From a checkpoint of a small mixture-of-experts model trained on Wikipedia: 840M tokens.
Below are experts of layer 2 (counted from 0) of a mixture-of-experts language model. Rows are named down (a neuron's output weights, with its number) and show model dimensions 128-255. Each number is 200 + 30 x the weight over its row's rms, rounded and kept within 0 to 999.
Before each expert's rows: a language model's description of what the expert responds to. This comes from a sample of Wikipedia text that the model never trained on.

# expert 29
What it handles: Main verbs after to, he, who or also in narrative prose, such as make, pursue, continue, achieve, wrote, took.
down0,147,175,163,188,204,195,226,247,231,191,238,199,183,198,208,180,184,221,130,238,213,140,206,191,135,206,187,175,229,194,177,220,208,226,215,195,169,176,198,205,165,185,142,161,181,171,249,213,218,143,188,203,188,249,219,174,186,209,199,226,178,199,166,175,225,192,211,198,241,238,164,204,184,219,191,187,224,172,228,274,119,265,216,259,221,190,208,245,210,192,222,225,170,170,147,151,147,222,158,210,204,224,202,249,231,182,221,158,264,227,145,185,186,200,208,207,212,206,228,198,185,279,220,174,183,193,218,199

# expert 57
What it handles: Capital abbreviations in sports and election tables such as DF, FW, US, FM, plus abstract nouns like career, life, membership.
down0,251,224,188,193,233,178,242,242,173,253,153,191,127,140,160,208,179,152,184,174,208,239,280,203,240,192,166,219,182,167,227,145,216,215,142,183,229,213,210,252,259,197,171,208,190,227,245,183,215,176,138,207,230,228,156,183,194,185,178,213,227,204,199,236,194,188,182,204,194,188,209,189,260,184,181,208,191,175,202,188,241,189,229,231,194,188,214,201,222,249,199,222,203,230,190,195,203,200,204,224,180,214,170,202,213,207,202,235,181,192,123,202,181,174,155,253,166,167,199,246,207,207,234,170,163,197,195,187

# expert 32
What it handles: Short letter chunks inside words and names, especially ar, er, or, and San, Car, Bar, Har starts.
down0,186,232,255,242,258,198,208,162,236,189,198,215,225,167,183,182,198,209,178,201,180,217,218,206,199,252,193,213,194,181,92,208,241,267,189,166,222,165,202,210,190,219,171,214,199,174,165,220,192,160,196,217,224,238,185,204,193,181,222,169,191,196,196,154,226,183,197,187,184,195,205,188,176,233,215,211,191,170,149,180,190,195,193,216,195,243,217,296,233,205,159,248,238,184,205,219,215,185,202,130,152,178,183,192,203,216,206,158,210,212,163,280,174,245,218,246,231,191,202,176,184,263,193,211,228,218,193,183

# expert 24
What it handles: Subordinators, connectives and brackets that open a new clause or aside, such as when, where, if, but, However, In, (.
down0,230,172,268,222,224,199,205,210,194,290,181,223,210,222,195,239,136,218,242,133,204,186,242,165,229,247,202,268,152,175,224,214,186,219,180,220,111,173,186,243,166,148,210,183,218,167,205,197,204,210,199,172,185,237,201,191,200,226,196,193,212,176,195,164,216,183,136,164,199,210,186,187,227,209,149,234,209,190,220,209,263,216,195,237,162,240,208,214,251,231,187,161,230,224,202,204,200,152,208,218,264,197,256,193,124,185,216,232,261,219,229,205,149,185,261,174,210,217,212,216,187,217,169,229,242,187,192,199

# expert 50
What it handles: Lone capital letters starting codes, abbreviations and names, such as K, T, B in H5N1, LMU, HKG, SJK.
down0,245,182,256,206,160,174,201,236,210,216,218,179,209,215,215,203,267,171,206,195,216,174,232,198,253,157,183,227,152,155,174,174,176,223,208,159,231,196,199,266,181,217,246,193,169,205,208,210,179,246,191,140,175,211,188,216,222,212,212,183,174,221,108,196,158,204,183,145,130,179,180,241,214,204,218,181,241,149,163,216,216,218,185,213,196,183,223,190,140,243,186,190,206,239,152,244,159,156,192,179,239,162,192,164,166,190,210,211,198,225,188,225,228,251,201,254,218,182,212,149,183,235,263,209,161,198,189,230

# expert 38
What it handles: Head nouns of capitalized proper names, especially War, Army, House, King, Road, Cup, after the or World.
down0,216,178,206,205,156,146,201,244,216,218,222,224,187,278,189,193,224,192,210,204,226,157,173,210,164,217,168,205,200,214,188,138,91,180,217,163,184,178,235,166,197,215,232,222,235,218,156,218,174,185,192,185,219,157,217,215,189,181,254,205,197,181,183,234,222,180,213,248,243,203,223,242,220,186,234,218,189,217,178,220,208,134,202,184,184,194,194,200,233,151,205,228,187,216,181,178,232,141,190,193,223,175,183,139,225,196,215,169,192,213,251,183,218,208,213,115,227,159,218,208,180,245,159,172,154,223,212,235

# expert 52
What it handles: Past-tense verbs and passive participles after was, were or been, such as released, won, received, restored, defeated, plus -ed endings.
down0,188,161,204,266,132,217,247,222,224,166,248,187,244,245,172,209,196,214,204,246,247,170,242,225,156,178,232,151,244,217,187,194,197,188,167,223,177,232,159,194,149,166,214,154,164,180,216,168,263,191,156,180,174,200,216,163,172,205,211,211,240,186,158,198,187,180,232,184,152,161,214,180,212,162,224,222,194,247,152,204,159,214,185,160,178,209,266,182,189,206,173,221,214,268,181,185,200,189,242,108,228,230,173,204,263,175,194,187,218,235,247,209,207,208,201,173,222,221,189,201,175,159,161,214,247,198,250,231

# expert 62
What it handles: Words opening titles, quotations and sentences, especially The and "The, plus table pipes and list dashes at line starts.
down0,219,207,219,168,236,193,200,166,203,233,217,199,244,218,223,190,192,147,212,156,205,160,177,162,229,166,208,216,212,191,221,151,192,255,213,206,229,200,139,151,232,183,198,198,216,172,199,218,212,252,244,227,170,195,162,177,151,243,190,177,209,212,172,185,198,216,182,230,269,246,183,167,166,197,242,165,157,217,237,175,187,170,207,219,211,168,240,180,209,240,223,245,223,209,211,189,225,223,155,184,155,199,226,199,208,265,215,144,204,214,211,159,180,167,205,178,133,207,164,171,184,175,224,216,184,191,214,167

# expert 54
What it handles: Sentence-final full stops, often fused with the word end, such as "s.", ")." and '".', before the next sentence.
down0,175,150,225,157,154,163,229,237,271,202,209,221,165,261,222,216,206,199,234,213,162,200,168,200,255,216,144,176,170,250,233,211,167,195,173,203,212,230,182,180,180,182,218,130,232,221,282,124,213,178,182,174,240,232,200,165,218,259,236,184,214,207,204,182,138,236,179,208,223,213,170,199,254,193,262,216,218,200,217,255,184,202,149,153,177,190,172,223,229,242,210,219,196,171,171,175,255,170,184,276,180,188,200,178,185,194,202,193,169,157,240,166,220,153,226,187,229,226,207,189,188,259,235,172,212,210,208,221

# expert 58
What it handles: Short syllable pieces inside foreign personal names and rare words, like iz, ac, ik, az, in Parviz, Sbaglia, VeeKay.
down0,248,199,187,186,200,224,187,209,174,198,242,184,211,174,168,208,163,164,194,164,171,227,190,175,187,170,184,187,190,156,236,261,207,165,220,206,214,181,263,212,257,223,225,168,197,216,204,208,196,232,198,202,219,201,182,143,234,204,238,209,238,243,146,213,191,158,215,246,209,187,179,198,196,213,191,186,152,209,212,222,227,165,191,156,232,212,225,200,188,190,233,172,193,184,152,228,217,241,274,206,257,254,208,259,237,226,133,178,210,118,276,232,199,176,202,204,234,149,213,234,185,167,171,264,180,235,197,197

# expert 39
What it handles: Opening quotation marks and short consonant-cluster word starts like Sh, Sc, Th, Ab, e.g. "w-ould, round-ab-outs, Um-ayyad.
down0,226,172,261,184,192,177,218,132,179,236,171,203,144,210,226,180,209,223,175,114,237,204,155,258,207,184,149,153,194,194,202,218,218,273,209,190,198,235,200,174,200,203,203,171,198,178,204,160,154,219,222,231,207,177,238,185,228,266,223,243,200,194,213,173,239,212,200,207,226,187,196,236,117,204,213,174,165,270,166,232,176,219,150,179,136,177,181,254,196,219,182,210,225,182,237,187,222,202,178,259,240,146,226,259,185,209,188,269,168,208,238,198,194,206,155,273,203,157,237,243,185,194,205,219,225,152,184,176

# expert 27
What it handles: First piece of a longer word, often Latinate, before endings like -ation or -ated, e.g. conqu-est, appreci-ation, anticip-ated.
down0,180,161,195,168,166,180,165,202,246,229,193,162,219,209,262,195,203,223,174,213,242,236,194,165,220,149,173,247,188,205,161,164,167,223,168,191,212,212,231,139,165,230,260,143,231,167,176,195,187,185,223,186,195,213,189,160,201,201,222,237,184,187,231,217,211,185,219,251,203,201,197,184,220,190,175,158,211,150,209,193,221,172,207,250,224,194,253,235,231,191,276,135,218,143,157,203,245,230,184,196,221,194,131,201,187,245,234,178,198,197,184,161,264,201,231,187,245,268,121,170,232,163,175,213,200,200,130,205